python train.py --num_hidden_layers=13 --hidden_size=192 --n_experts=128 --experts_per_token=8 --d_expert=32 --d_shared_expert=64 --hidden_act="geglu" --moe_layers=[1, 2, 3, 4, 5, 6, 7, 8, 9, 10, 11, 12] --router_score="softmax" --normalize_top_k=true --routed_scale=1.0 --balance_loss=0.00271 --balance_bias=false --router_cosine_scale=10.0 --router_bias=true --shared_expert_gate=true --init_std_router=0.033 --lr_router=0.000631 --vocab_size=32768 --norm="rmsnorm" --norm_eps=1e-05 --tie_word_embeddings=false --optimizer="adamw" --learning_rate=0.00139 --beta1=0.9 --beta2=0.98 --max_grad_norm=2.0 --batch_tokens=[16384, 32768, 49152] --max_seq_len=512 --train_tokens=288900000 --max_steps=8868 --dataset="wikipedia_en"
Below are experts of layer 7 (counted from 0) of a mixture-of-experts language model. Rows are named router (the router's row for the expert), gate (a neuron's input weights, with its number), up (a neuron's input weights, with its number) and show model dimensions 96-191. Each number is 128 + 24 x the weight over its row's rms, rounded and kept within 0 to 255. Numbers have three digits each.
Before each expert's rows: "comes after" lists some tokens at least twice as common just before its tokens as in all text. This comes from a sample of Wikipedia text that the model never trained on. Tokens count by the router's weight.

# expert 114
comes after: " 1", " (", " the", " 2", " 3", ":"
router:144116116109125162151130148123154054173123133120138132131123126095119088147116119131111162137142169144128137118132108127145136094141168143150148107158096151120110191108155170148123097071153115130197153124123131127084128099106143110122122165127105152157152101124121130096103120126115165097
gate0:142146107110156111172139128162111079138128148141086083117163158109136127136117086165125143128096108121099059155120102103113085163159156115148149152095132129096154105141162101108108130133109096116131133124131120109139127117154145158082138160145128109130105159123176154126139129173156123100
up0:158127117090116114133136108143149144089117169134112118109118091121138151141136124148143097115104155111115100131145066104142125146098125187152141175135142100114107119119146096114155127116188179125139135126172115143134122130112130157116133150074126132115087132146137157143156097141127158106
gate1:142117143116147111145126135152148168143094090131177112143115065124161121144092126136129085153157135134154120132146128146131138139127153158124132138111135175174111121141122154127129149139076131162129123122123098134090114111125111102127144101135129100175121169083145124139116101152149146113
up1:149147128143083124135145181104111142146125146130093122153126186126173144122116156136111105135138078101154063125120153089140142143141122113102117133118155120117112141123154096170139131118131123119107148147140136151136107114113115128119107161165132165120109153123127087126123094140094145152
gate2:064091106154135132147149115109109110107103113130117133089138146140116122092141164124138157094118108135114140132148168148160140112183123111063116105155108123110161122109109129084130114139160115100144122157123114102078145172188139112091129124107100137104149181151157119117157160121157160128
up2:185140125140123128165128124110104137122126105147141128118128142116111146149113096108139134136112099112126118116113144098098107170107103116165149154133138099158157151158132123121143098109134150116123105115125116160146106079067134144143145113118169128104098087078157140138100112147109094132

# expert 82
comes after: " in", " of", " as", " is", " with", " to"
router:138112119207108155080122138146102138072095110081126132103151124083120151112126126110137095104146133093143136095163132099129132174136139134120138134150139133087130129088134122110113151130119125113095122100094189099184126135158106173109122115157130086125140102083114133115095126150129101110
gate0:114161134119137111141169124139134143105116106133102116201159139141103119122134121151096127161147114147096158132147156099107112131112077128133086150166178119155098117106146096161153153134097119082140123166150115118120155112132152165101137111127117126091082156141116131145145121152093127109
up0:121130139146116144108159139105117145154150101143123141186108122105145084155108103145128117135154116146153100122120129149090124102132126154094145132142127102216141106117127130186136134114115083073123133104107174170150146119111169142117131118131167133126128126111192119159143120128158142151
gate1:102167132122105149134093123083139137105154108116150120129088144147139045139096108112132147115116156126173129122116104153157126106099124150078127113106114099128184116098143094122101103136126103073146151136093150151130091136099161084107127159104128124161109129140134096140170148151099128077
up1:148137118153104115133109138094135157147141119095126138121120131116118133106111098134155112116122127100163097140141152089178141116094101164083122151121147085104157107089133098113122108156132095099138156114120142159138097111104118105085143146151127108134115149119169099141178130187109127118
gate2:131081149154084127131137133087153106123168145137106129123120140114131170135112168132122152142154184143121155121126166144144134092105163100108139086131119116107099141148063181127133138126079118125120144120171081097104147129119148084135109135150162178106117114096149096104125124148113143153
up2:146121127154111168106111089099115080124140141122122164126116099125130174117121170105116145142141167122119151116144163123144140098103145115099147087133143126118095150129080179112104140137102102122140152112151117096096144107089165117115127157159145135074121099105135073112094117139104125126

# expert 27
comes after: ".", "–", "-", " and", "^{", " a"
router:180119150093117148123168134107116152136127111123134140123082107107147156143161103126130165128125127103168156116095149130114107140134129151084158135125115142134137119105100161147134107090118140143111114099149102133119140120108129125139125117161138126112138108121183161145102095169127117143
gate0:156104162117108130141120146097154143111150104120197129117140098122114143153120129125091116135171125125123163105126137146112114115128109144093108098084109067124156107152108102133127134139139126124131126091120121132136124130151109099151093189138188101125132117091139140167139117141138137123
up0:153138066153092147168139110166137142145128101136140140119115175122133091107164143149150137073082142129154117128122159126118109138161125086138162156141148119118141119094142139141121129131105132125128159148135118147104147117117124181091123090146109150094150156162122141109129136151111087131
gate1:107143116117117087111120164141108130111150098135084105125136181143126137110158137116133137108137111093138095083153131131119157153161180102077180159172152102114140144121101126140147121125115122105088102166133117101142118133122111163162101127124181135173138105113119139121135145112113108163
up1:120095107143137159120187155129180175140159058108129113134145133154137137139119090107167083124145124157126105113136157133108153104160122111140122106112087122145146099160108141119129130097131132134170113123149128154137114098130173141090160140119127118142061178120098154133135134112145141096
gate2:087095171133107104142164168106119168098095144157132089169123097074147181136147133133140126129150117154131116147095132133113116091135124130109094104175133174102187132146082146148185157118116105114136096154147088172158106145084133122084104123133142128139099110138141156123120145147106150184
up2:155109119131147149126152176128109158111134124142123105132173059179118149123179146129087110149148129138156165168136155149124096103108141173105098127171062126138139109138112144149150162112115135141173134082161114154189121129136116127110108146101144128108098110124093159124125124147134144163

# expert 99
comes after: " |", ";", " —", ":", " Or", " Ven"
router:125131101113131144122111092117128114091137150153092125112139127152139126105101152132138069132115187123135124154129067153184099135155142096136186116142088116137141151113122150120106143142115158107141131169151108127154136121120139122135121136104126121125167106134165186141107117133102158104
gate0:126118106124121132114095085141156100086088182113119138128124108130131124184120132105130110155125133114140125125133103166122105163143139134118111127120072140110131120108128118143137123202128125139138139108144100152131109124107105167157134102100117163135181174156113139121132140144140117173
up0:120126129126154159154093129159095097122121117125151129165155129123132184145142173163099120088117180128132096107138146098165163116102152102147124125116147113094146125077112136123173117156127152145097127122142088104125135096193097134143091127140087144112103104103098105107109120100125161154
gate1:138091126132150163120150114090092163125120092144112151073137129126100135174151180150092084122126154132164145082099135097124156126127127131111136130103124096105156145120069145110145121164155146144160081077135144121182118154126093132151111105138116145142148153123077131124177122139141131113
up1:138091147143170118137149135139089116124127109099138103110107126119093135144163121126131103101117174117143089134108121115099155108098126125110136110133091088117145123143090144104141087145197134186135111066150101123150119138133123074124102095114113092111144153083121134140150139127171133168
gate2:136162136168087113181107180134134131122139149122086129119156132128115132084163098111160126145132139147117143189119126162143094109120182144151120126119091098160135119112142159104145143126165182126117139129138100119123136123149127113093143163157122140164145092152139102155140135151110107113
up2:169174153119155124125146110144133135087141139109145092128148084117127104165111158120130173121114151099123158118096136111164132135189037085158149134152079168070160178120112135116152119120148140129099099134143134127123143112120081113135149119088144121125131139101152119160128098121089123131

# expert 54
comes after: " a", "-", "'s", " and", " his", " most"
router:125119103144116130128126095135145139107160118137135087152147140097138142142169146124135087099126074099126113084131136105110133134130096184126151141118144079141113135150139087167146186111144132161077114109101104130134122201134107132110136139134142120132114118110139096105069086096122106128
gate0:094118173121092137089130138152108135116145123139126108118117075113114085120104113145091144144138137117141122082128091122117117120087105100161140081146128123110102104098110135129062142148165118160071147121141103138118152142113078130114112123140139095151156165158155111148149155117136084113
up0:154113098129087103127124138092168151120161129141083163132125067121137117139107122149123124149139146097148139135141104123110136157119099129164130091158135130119099143132144121142134132132118103107153138132110110107151080126142148144126103140119146125142080134133174136106104104131108136123
gate1:098117126105117127142082137058122109137159113126158109174112161154157094119160143126116104110115124125129095139150125115150128144113118133119188121141091138154102148141084102129134159119127094145156115125141098120086124142160159085184135142114116121199115130166141168144148129137140119129
up1:108113078148152139125145125172136117130109125110113111130104140109089176153105118104127122158131128136104164136137137108100179081172170105123118142102140119112147118108177151173107102127123149099115108126140138146172125121122146113086131142100118150099121151123148106099101131108129147152
gate2:114152116141138145146136172078143146107083123108131125155132145140140102142141143133117107118168080132094077111153211157110118186151103121108126117100162154078130172129113132163128131134132106115113131147115168145089160163154134130131125127105108149096159126148132099132115163091152155161
up2:129105170113124131154124122165134136171125126125130152100133098085154162107115128131125155108097160151119157137113100148116113125115143125133139138122098146137167086107137134105142111123103119164182148123129148112127106081134106095123141113162132128167128089112124151140106126138143126097

# expert 92
comes after: " he", ",", " was", " which", " and", " it"
router:134113153112114163144112139093147167136120134122099127168114108113118125088105119111122149085116132194133123107118118117151135102118083101152123146104084137107139122167113136126145123156125157135137109131101093132165150117094116091097131121148152107115093156087145147114140127124133133133
gate0:136071099139116096141135115149121159169113191111123183084134133161141136117139117149125119105123130107122140165172106119155144128125102098178087118089130111117139098165141136144131136140161140144137119105121108128130082112129133081138171121129132149123096135104124118126165103186139133153
up0:111130114166126092117129143104095170104119132145137155098134113098113136140152138126133122127151137131112100101082115114146140170106144166148124077127133146123089124100107129132083098148168094159139169118101145122117112123109119145099125128173147177130116146139119133144147172149121135147
gate1:170184103151138191128141179145083155155154137135173119154115132137109109104142101135153149146146143142105144092135121119140116152133129122076164114105163188118094113106155117119118166128115130110140149123152136152080151188135128149141083112107093120128118104105137160116118110138150139169
up1:153132126180113146110100188148137135147159161128146122142119131162093102130122088094142134138104135161112106111131159113150116111142144121102130100092107143130098161110128081105118144139157147160098130122137084153105131161116102150115157083164161137117128070132123115111140144183091074137
gate2:133092111120126122160113154092146111103144145167152144098160159154128112107143184146143114166110091127149113162131097159134125149154122170109144144099076140145153137104101115115145068098108159148150134136134145170129095136158116125153119100138148127142169120077088143132146103148108101101
up2:115091118116067133109105144086124131117142166129119122135140120131094151116129156129123116153099114125124109167147091134197136135142108134116086158124086153112202127110123107109149087129141166133126130144094116143133099159134119105117131124143127133161125144075137164109121111121099128179

# expert 77
comes after: " the", " of", " United", " The", " New", " National"
router:126142119176123131111113080110174130095129139133127123154073132122145110123106128127127086127130113133116112120170141100088116134135110151130104126113136087178145132138083137187145116102120156137114141094114084130128167120140095142133131129072112157157142130100126079095124111102128157155
gate0:141056118150134123118100126121102139125128127076118161138092125123126121135157195123111137133133137099097123116127130148087141091146132154121161113104152115130134155116134167142170116160044111128111133115153123142125105108144134138120113128134131144161107130085131103089145140149128128166
up0:153082126160153106098094056120115169070098119093146168132127111172101150102122175121095100123113119134117099113115131158115144093151103115142159100150143133143131122118136159132166097135051159130134111145126138146149110156154122127109148071079122156144115132114128119142129140138107122153
gate1:122125137177155123153121118130118126125121097081134162109133157151094149130091110150134112175171120150117133170112146096104121070101110120119143196100125109139187106134120129133087137129147159153114103117084114115123149148104129102150133085118155134135138110126116105148160110150131121155
up1:151103117098115127122107132165097097142130129122161121112142111116183125094161122102148132133087114134158159093134121139154113158118147129099107130145138126105123187201145097154130149127092100148138156109109134103154150103136104128126148133128130161095141112073154130112118159156117129125
gate2:100147141151133132113146081130127133140204117138130126157114076185122181109099174136134129159149066109140148095133140130099160083130119144149133156127129129146103111114147121143080153146171132135126102118147115121154146131080101131145159130119083148129102134118147138118192092085110094128
up2:142144104115153133126139134129129120152148077076102159125165133116187168123124127119122151112117114074104140151140123160145114025148143142106115141112107120135145153117107141162107169119136104151142125138150147133129143144114116139144127150144158174110129149083140077110122154159128094107

# expert 25
comes after: "-", " (", " \"", " of", ":", "=="
router:113151121144109164097155118104151142157168144147126131142124121110098118124127139120115165172157126184113100147166156131152123100158130134174144122115106119166103142102125136161107155073097178110148125138167104126117120104099154105105120147135142102119128120109135066086164155124131152151
gate0:113146150101127140106103104099081141108129154091111120136122138074126126133113113134153186125120112083107133151109095078160158156165147137119129133171124137105102094114121133146151164129124109114085137183158119165128146108107115130079072065158128112121114119128121105107132136166138121177
up0:113112100108117114134161148095115142115158126132156138127124105120098108129108138117118118117104054114094160098128135147138103144112124151116152108154135106139103111143093170115131165137131127071160094124159154115139094098094092133135153119137128114144121079112134096146114173113089141158
gate1:136066144133147158087139077128151132136135158145135117153084123174163115178106109126105147148135147175124115092144136143109103124173150097112157156088156174130099141147111155147113129120140184120149078103119106131108102097128092134122138139136137185110153136135141124086144117125119175153
up1:107121135123122143142142167158115110145080134144129159100116084071120113138137147127105100136136116110114116119138148097140118110170113154093126111136093133172074118135132144154111157112146132161116110148122113130093095098079116102137090134141137124128154147134181073155146119120104101098
gate2:169124123153141140129111132112133126140132156121153140144085173096133130161129131102120146117127160125155176137149118086097100114160140120143101148204180139125134166142113166097119117154109129132081079154114090098120093135138113121152104144118093158154170139118124150126109123100173097148
up2:125123132105137107136114122113124112094080080118120152124138103140165112112101134141140105127142097103116105104102124151114102170061092112093142136125115096137118101120146050145113133107169100100142152123115172189090145155103117126093122123143142098137081145120092128163127132134127101110

# expert 60
comes after: " |", "\n", ".", ")", "==", " =="
router:157105114129139113096157133155126107109144140124148163132102118135152123139121181132170155091130161135144092143097105068112100093118160129180148113132124194147147075092137102118121103125179078121150138174188096108110120127138120153129121083156132171112125123127171089133117134122154105118
gate0:121129111145154128124122127179114140126177193077190097129134125159142115095105105122141132156093124165138114152148097136141181141186130133165147106155111148127106153102129154102127106111129110145157125114145116133147133177113116134105125136125092105154156112116132152176137128156145159117
up0:142091089150147133131129125157146126118112144101150105115109143145135133103095126119139153115105130139146103142144075152154170165163125133151115087142125138123097173109149118130122130190125084179120142123142101137134165175143069119108116113133090129142172121143146084198090137147139172091
gate1:146124166116116106131144106100161147116086121143080130106128150114054130143115106116131125110114083163127118116080118133124113111093098115127102137106163132117140134151141174136141103177145126131135118110160122133141125110090107124123143137135159130095117153185141099101113105130155132128
up1:144104147107167138126173102120134165116125117143108130097138140138107126130103138120152129142117058161127154123117108116129113114103096082130124081114165141142078156149143188092133113141168133133187130123144114153129156151095119125116096115139161081134118144145167125151118149134144115125
gate2:172135089145129101136133101131127117166154145079074133116141160108126084140121164160127158098125100141138155112100114122162147119168154121145140147107090131081161119126094103123088079143137098096132185146144087115152164163121100151138145126135128134106143175141140112128157108131131168093
up2:141164169090143137109194141129114161078090138132143126120143138132123149081150093123132125140125155129138090124180159146104119149115117171134103119150185154158145125103135122151180181111130142142137096106134106115122119110136148129107116093122095108107127096137131143128127144118137127161

# expert 111
comes after: " |", " (", "|", ";", ".", ":"
router:141130164083152106141101157173149125114164078114157092097111126138140121137103070146138165125125148121152113116056115111140148125138157104130164116150130112096117153167126158099111117093131110137118134105146117119101147142161120100149141132117156128083126141133175122188152129136128112163
gate0:092135147178178077107184112135107110132106130140139087167119176153102169144176100100131131163153144159094170121122154131071131161149093118127112136114153136140101096163094131100137119106155090129148104151126102140167101133095110167133138100144099125110115197120100145097141129131137145112
up0:141120120158109113143119120156118160151162101163159108145084124134120082122150075117178084149133119131154108058117083135110157163114145139130111128157137110151109133118156174130075153100158112129142117139168151132131104100115128137118130153183102148113123105186136167137136182144137107102
gate1:109137079155093151107196109123172122132126142166123167113135123142153125103103132139122125138120135166085121107110141150127137127155111144152113135119084109136151124129081112114163127095113136161156122151115150110177110118125151136144147135133161098112084128143133116118143129116123131134
up1:125116175093120064112031129117114114141141130118132132129155111123125157117116111142117128130114132091146184131122151125127138143106100127109112149127139129130117160129132113147115110167176128117121135092117097145132114111135110122085141101113133140161152121079123142130117126142110143121
gate2:147141153132175142130128128129090137142144107151157125095165142119100118159148163156132114109115129154126115102129171136110146094134149106109131051137184164130132120146143163068131146176123118106142098153124109122178145152135110144142120100113111104104104180128144113151098127113130138133
up2:184092148117110115151166133140158148156108136117115088171081112112149157164170089080113104155164171124131126129110123156059165128137122141164080154117058108159132123134116114111143100077147168135131130096134141153105142101123155104125157117120128128123152126100121090150114107100123113120

# expert 36
comes after: " was", " he", " He", " to", " is", " were"
router:102146182113091155121098111140060134100137106136127106126081116100143142115134133121148120113136140108115173120149142139142136121178117149169089117173139147079104095131141124123124164138116141143076087134066114136140093151097164130096140102127079111186120140091136157131146125151121123178
gate0:136123117134104168100087136164098127094173111123162126135144178140146115123093141131109174069133141113123119091162192095183137120138171132107151102167139129113113116119125126116115145128167104128142125147124136078089105124124143106143135112143125100142123105106154131135093155140140106149
up0:130114117158149142143111104135130087146087163150090123136128078153131110120148117122143095126121076143139106138127117134102161119134077111133126121089135078121163165157116182121119120102098171082091140113124141150151157145120142162072136143117138141111142168157094123151180107100170154141
gate1:146115142089143170130123099137120144120122106140129094113119137115122124120139136074185122194119126095119148129119114100086146099124119131132114132141089147121122141143165127139103132112091109097105123139125124154135108105123099102117135085091107146153141123128111132165155147121160139154
up1:104154136169138096098127144085107134123153185131152156106146112151098124158157180148157104133164161092102124206111125090150093136131137105129141149116120129093121094111106060093141127141087137154099139112119123101136158135118102142134126164141125129115127093101092110124140150136117111114
gate2:131084125096121142097190143062137133161092163162172168158135133137122105110121108110154086118132088146106102128145147153150119077130171176127122105138144142152144184126126130105141095092109120136116146142150129143117148111136122113142118111093136147152146119105124123159116130129103130141
up2:120099135085112142081138128069120138138125173134162151151147121111160124131116139103130100131121122102129122171137146131123136092162143135142126110149162141148133125118147150108146095101133172115114150144126091157138121105135131070128114125087117125163155140087137171129121143132113146152

# expert 80
comes after: "\n", " |", "===", ")", " ===", "=="
router:144133083144164107113101140128106148126139124148140172169111124098183088121070148137175156123121125136106130136145091096137112135128125126175178158132149126156096105120110135110133171148172119119103144151151100136131117113128103170115129123140150130132124099165128104121148146197110106096
gate0:086152105140134065129088152109136132109126105095126100150150155127106173084152147102127096095165123127123086141091154117149124138154100154165154181106070131073122160125122127122160099109135133174133104093136159103144120140173090112167143087141149115100155119130142117138155140129111128116
up0:155139171116130166153141105148107122151126140170129108113133110156131106166096102117105168126115153174080136140148131129111130092120166131083106100109165129170151141146117183150114137153096147115086156131125125139105152144071151127117135176082117123124155136143143149118128101101106131126
gate1:121159117110146144111163146151114116109147165123097142101105137128125101169166148127159151129131199138133148105127135102155110161141144124150137114148059168132109113150123087103125106092148100165136085166120079121145100167174127137117081150101130190131127102102124100119100141146144120165
up1:149112120109114110122083117098116137135099091125108137147121149134148128116114119113104125072129131101173133130126105141104150101089125115110150155113167109148148104079169143142129108186123149098108176144120142154134174106132120119088135091079111079117115144166121141146132135128162112156
gate2:140128161174107119177094120161073111117145151127181098127155123168134123141144135117132156088150150117097114110135139143156166128141109136108104114121154108098166163131159135107147076129074137140104154149130116075126106140101101177164126139100129155141108142142099111103124124109100112164
up2:166130106169144104134120144123100102144152154150166132143140128145136106134118153105137183122146131141070104137133138122146106123150113120147122129105161118124124141125119176112171081122093113155107157131103108095135109122111100170146107143082128131102117120143145087118149133155098098124

# expert 13
comes after: "\n", ".", " he", ").", "===", " He"
router:134116142096107172086122096130159157107097107142140085109110109098141133133106150136145164135138135161140101179122107094130144155119116139180122134130157155096134105101146138129152139169174156113092134166100122119126114091146140140102121079100156155155123110138159144140153125134147106133
gate0:100127105140132133103105167119132138119120101119182093126130166131157098154104144114154170114138128146115218128149120143131105147133100151124111168194139140153130104092118119178135173147143155109104175140120143100161170135145161137142117139082181126098111089100148160099141127130132102151
up0:133083130125128136134130102132131122126112159089107171147116135130111162110138131152123112127131140079145091112139112105152146115141163096149120086063172119117120126137113126059156082131117118153126106090123129130133147095110081134142125108180100089194141125133137106189147170106109142114
gate1:150134152162117126144198160119057147121109107071117107107086112093099096130150105113138175150125167127109118120114105107127136123151118146149092098155181152108118147132181119135138118113192129141135118078151112112135148152103107170111095104121164121107111146127145127111103136101118133160
up1:135154134179122161112164129092065133123112117098129119137135111149098098136124133130109154170152160141119132185126163121144094145137109098115121107189164137059126136138119101120154178140133147147147105161130119084109119152135116162142125096118107115160104148117104177102108122121114109143
gate2:141146099126142147128133134163094148135164095128107161124137092101118158080133114131160134186147111123124088105129104138145137103182141079135150104160150109068123144112134122101149138125135148123123106125130131149104148129117149149132122112155085133128129102088139124108132102122106118112
up2:103127163140115114140124138093119076169081155122158079125090139122122095145133142120102097103104148116113143143136134143128104178114135200104102120088096124173170135119097107169097115119110097153134168121135127107120100133115113068133135126141140110088163128109111140136127117148156166121

# expert 104
comes after: " the", " The", "The", "th", " first", " ="
router:173121095151144108115080093152161142100182122126082116103143108141130138152109160126098100137141125103141107131134096120073129093119119155129122130124139144147152150144138159185155110132123108162156108100181122142138115125126129126080131149106117146122144120115150143094139110152148101122
gate0:083155125125148113155162125118124162126146066150139148158129127132104175133139115108127118182104103147124149080155126124099100115084121137131144090124139170094144118125153098156163124148103114162151164146148143129131164148081112116127089135133118092110137100153121107125132144143103176163
up0:114114134122122129127131147127121099120117146125095126112099151169109106102183144142113119136134157091162114140120065138106160134150137133162138189147133095114128147187137141125104131114171137131141133115103125096171127116147135207123168118128132171128097119141125132117083119124145123111
gate1:131152150114096101118136091129156128100148093096114135153107118097118112126134103121107152124159118139111110144105092154132115111114133154124174112136110168124149121072122177147158135165115085167147144118119117123102147133142146073134095165138152190107128151160144104152176172132162106141
up1:199107121154108114127132089118143130095136107112126122137114163120123121152147082138103145095120131042133102122101193136087141148141113135061117111136086096155096137164128118110156121117147119143114097111101121113153091121166109121087162117121104096122142085122127167156134113146139102126
gate2:130165116146157129128099157114116145099184089134136111146124085140143166136124131126064135127162102135126113141167129122159128123125088109100138067125091172114161147148082114160141139106127108161165131122128103113110174125118098155127131096144136108116122159131164142189114113123094109123
up2:117159110150134091132159135147119170093154095139100127130137142150120105181123176100134125109159124151105098145120155128069106116124077128115151112144169161161100091135111117144142076098143142140114093175158136135104152165111133157124101116119096110116119142153144169120141132119124077103

# expert 105
comes after: " |", "|---|---|---|---|", "|---|---|---|---|---|", "|---|---|---|", "|---|---|---|---|---|---|", "|---|---|"
router:143152061104110124112080146141119127125165153135134162143134148125135110143156115126142135128122149100156145148146090152132110144131150084158180139153137134174083123119144129143137126136109155124139157139101140143130111140160150181136121126123132139133135104134120127113105150139109113094
gate0:147111109162118130131163131115135144090129159145098170138115107130160095133148141081128145132134100116163102122155139096139088113122157114120149114105145072101111130123123128109135104084157085123102140111130149160104133137139105136090117118098178126194154116103122123140091118147125121121
up0:120152117149128135137126110123161134121077085143135108118163154121114127124082125159166120096125139132134114140114150158132154143122143121151105136150147118118148153171143122167106182119125102090117136193112121055095125148088103121150146126109125066110125141161092104160138128088112160084
gate1:149123107139107106117133153104124153107111142144094132114140134133144168149173127130142159118110110133143186136111112106135119180105127136128160161134137145113125101131141095115148146112147157139141112134098110112160117130151119139142135131120137129103100083106108117112115110152112106123
up1:085115130102107179124143141098130115168178130162107115153114141127087120101138118121087142123124137182120153099133151132111142131148134081147172109142128129093156095157108125125162113129133125082131121117151127156142124071117149117114136111125086148129091142125141122112104113090104154069
gate2:144079059143099132141175139137144184136153111133110109098145139142116178113124112148120129139145136125100138156143114169133117125118116131132121104102115147175141137139148159087124111183134106092133186158081132102150138099163170132123117107111133157162120172146119153136129155119141108124
up2:147076088141104145130162115133110146090193164148080077131143145181127156132121121135096106137101151127139159150125116143123138105118104129135153090096159132146132107165173146128130078192134116126157180151107126115174136113159132148119135111081125085167130175165162137146114153109141110133

# expert 68
comes after: "\n", ")", " =", " such", "\n ", " footballer"
router:138075095143100121096137166103169095116165086158146162156095151098129156089108124135131152185124150102146096146159129112114150121124103114124118118156110127122121158109089098123110153168159118123141145136128107160111153152084107166102121140175122130128145149153062141167147192109126101102
gate0:138141127103208140142119102139102136090147075141117134134121143126105115110150126139149110113148129145111124149143150143096146100119115117151125145116125091166155094135122103149097134130114171098145139161133139153147148133099192137106140122096111161066117128139145106137086114122128115133
up0:119127165159097133146131109135094112157055111113134093148132114113135181114149126130089134121124119111124126156109121113173146152166142160150122142112131126094178148117133134148158102132083118203114108108124123105117153163145089131158129152157113153134124140115161162137164113090141179136
gate1:137151122147153136104162118165131138147087151163120115111170112148151156151118145125121150147117104128161132149118106112114162104143068093102184090165140129137112153132130099137176158110145105057166143179133139104113119137110128129129123116151115153102128153115137154102142147183136143112
up1:122104104143101117152118183108065161138144085092194125142083166142091128148122148113137108145140149124100111149157148131185109162093169156176137164120117159112119109131121165124117127149094146181129134116141131099083128174146109126147102125129109106156138154149104138138115119084114128139
gate2:123118122102117102129123121122171097129101177119123121090151113131160141158125171121118098131108133127134142089103124144149115117143192105129122146098110074125110118160144119156110106153126136056142140108150125156119086132164105102134119162131138115156145158108134096099105142142218143161
up2:136084094089113092109126124118170106117112156129129119091158110118157133151089178122127106112088118117158115077122152137144130141154173115152123121104109094127108113120147091162092117175173117045157139147135109117110090159156110128102144147151157115152136155135149116125128167163204106124

# expert 21
comes after: "\"", " |", " \"", " (", ";", " The"
router:074104089145144091150130115116141155112124090133154108138169122142116137078162171124145089123129126154162129114150122145142158125142132087136154072110120130133069159108166084171098141105103129088161163127115131112151137129128054178155132135093111119108114154174140114141121173121119116113
gate0:115118126115096154176168121107090141148105105101109090114125120152087136094135147134151129136129105151155120099138122161151144136178129137106119121131121116093145139125162116127075095176150132072161120098125130154115145154120121141161123120157115135102146132140108106141100147149184146135
up0:116084123158134062103101159130171114137151145143109172108129150109113106153140106145132151114135136176129105143102159107108131126114113135139172138085115146130146108160100146096133161074119154147129127107138154172088107106129143136111097097107116116142171166114124138094136081133140138119
gate1:128153159139131157188129147127077093159148155147122117110108136135156106139148134151140099126144155068147118186140134158132097168159134119093194106144098126091156117116163129127121118129154102134139102163190109159080152152166159119161134131151115127156136146137145146106120112165167129116
up1:145119148114145073093118117135111129119119102093109125087202114086116148130169104145146158140133082161107193081111183128118173138151108148122083114088136142148134141133141148124153134097129129179146091108130125077180144118122124150134128154120168137086139122141145107146118172135099134134
gate2:116123110087158114129101081123113122143176107120120124150119134141170121106112163161084116115104078136154131142119131112134179171160124111083133084094119160119116133111119135171098142175117062108112156099097143110136163125086111126128127139113098156120120161114125132149104147113111124119
up2:138104100133091154116115142119154226162077113128110107146154136116142135137103138142138100144125111120162083146151118134099125139138124134164093180113127139136102134119140135148138126140154149117152148110170145112148101128157137117123145156157182085143090123131117165117108116121107148138

# expert 56
comes after: " to", " and", " he", " also", " who", " would"
router:131130136089106140139135107136100141110115100112079115145113117121118139104101134133132099137103115110109156169098123120104164102167109132136112138131088143130157086146121150117102111149151160165145073137117122132172130136117090102112127114094129088164118144131120184121155131109123111114
gate0:103135137129113129081112101152128146107167111127148093089115125132130113127125091110136134129113149133161100115130164129130129132191142135129128136131136129114154127115146090141197123172155124134104096147094116135177130192108146122117134082126116124142118167139133139139122169150133155154
up0:135150130137180158129144104146137113115120141166122140146075144074133116119157157114158101097136124178107164153100133131114180156146129140158174118141157104136130121104132096071127126125116165125103126132121117143121160115151085134128116108124145089098137083102137112148105114124129090129
gate1:145123124130141103107102114129134126176177100115103152119142098145124139127137132128143151118129099145156164133127144113151139112105122104123074163075133109112133108155172141095130137153148156115171123082154111109114147127108118110128118111088148103109132102137132105139129105114116134137
up1:160104142120152146133108141120141183187113087118092194111107095145060117124123110130153146109113136160161150132104122109125150099094114109100096154089128146124128132176118152103102143103154138098192117088124160109128130100124115099132103097121151111158120165136116166146123157174164163111
gate2:121086146144135109086152101128071112123129162101128100101165107139149118159108137127138125136109092150160157097120089113146141125099106090163104125175188148156110117113137163098131085168119144185131127100104145136106113089118160139179120123134143149177114148151127121151136153125092134161
up2:141088097110127119125139112086155162123116131120125148095098145089127119143140126116142125072122151192095136132122148099114160169101132164107162142143111146131138112112170119127175136139153127132124126152133101072135143077139117039144158116146124137157125165173133134114124113094140105141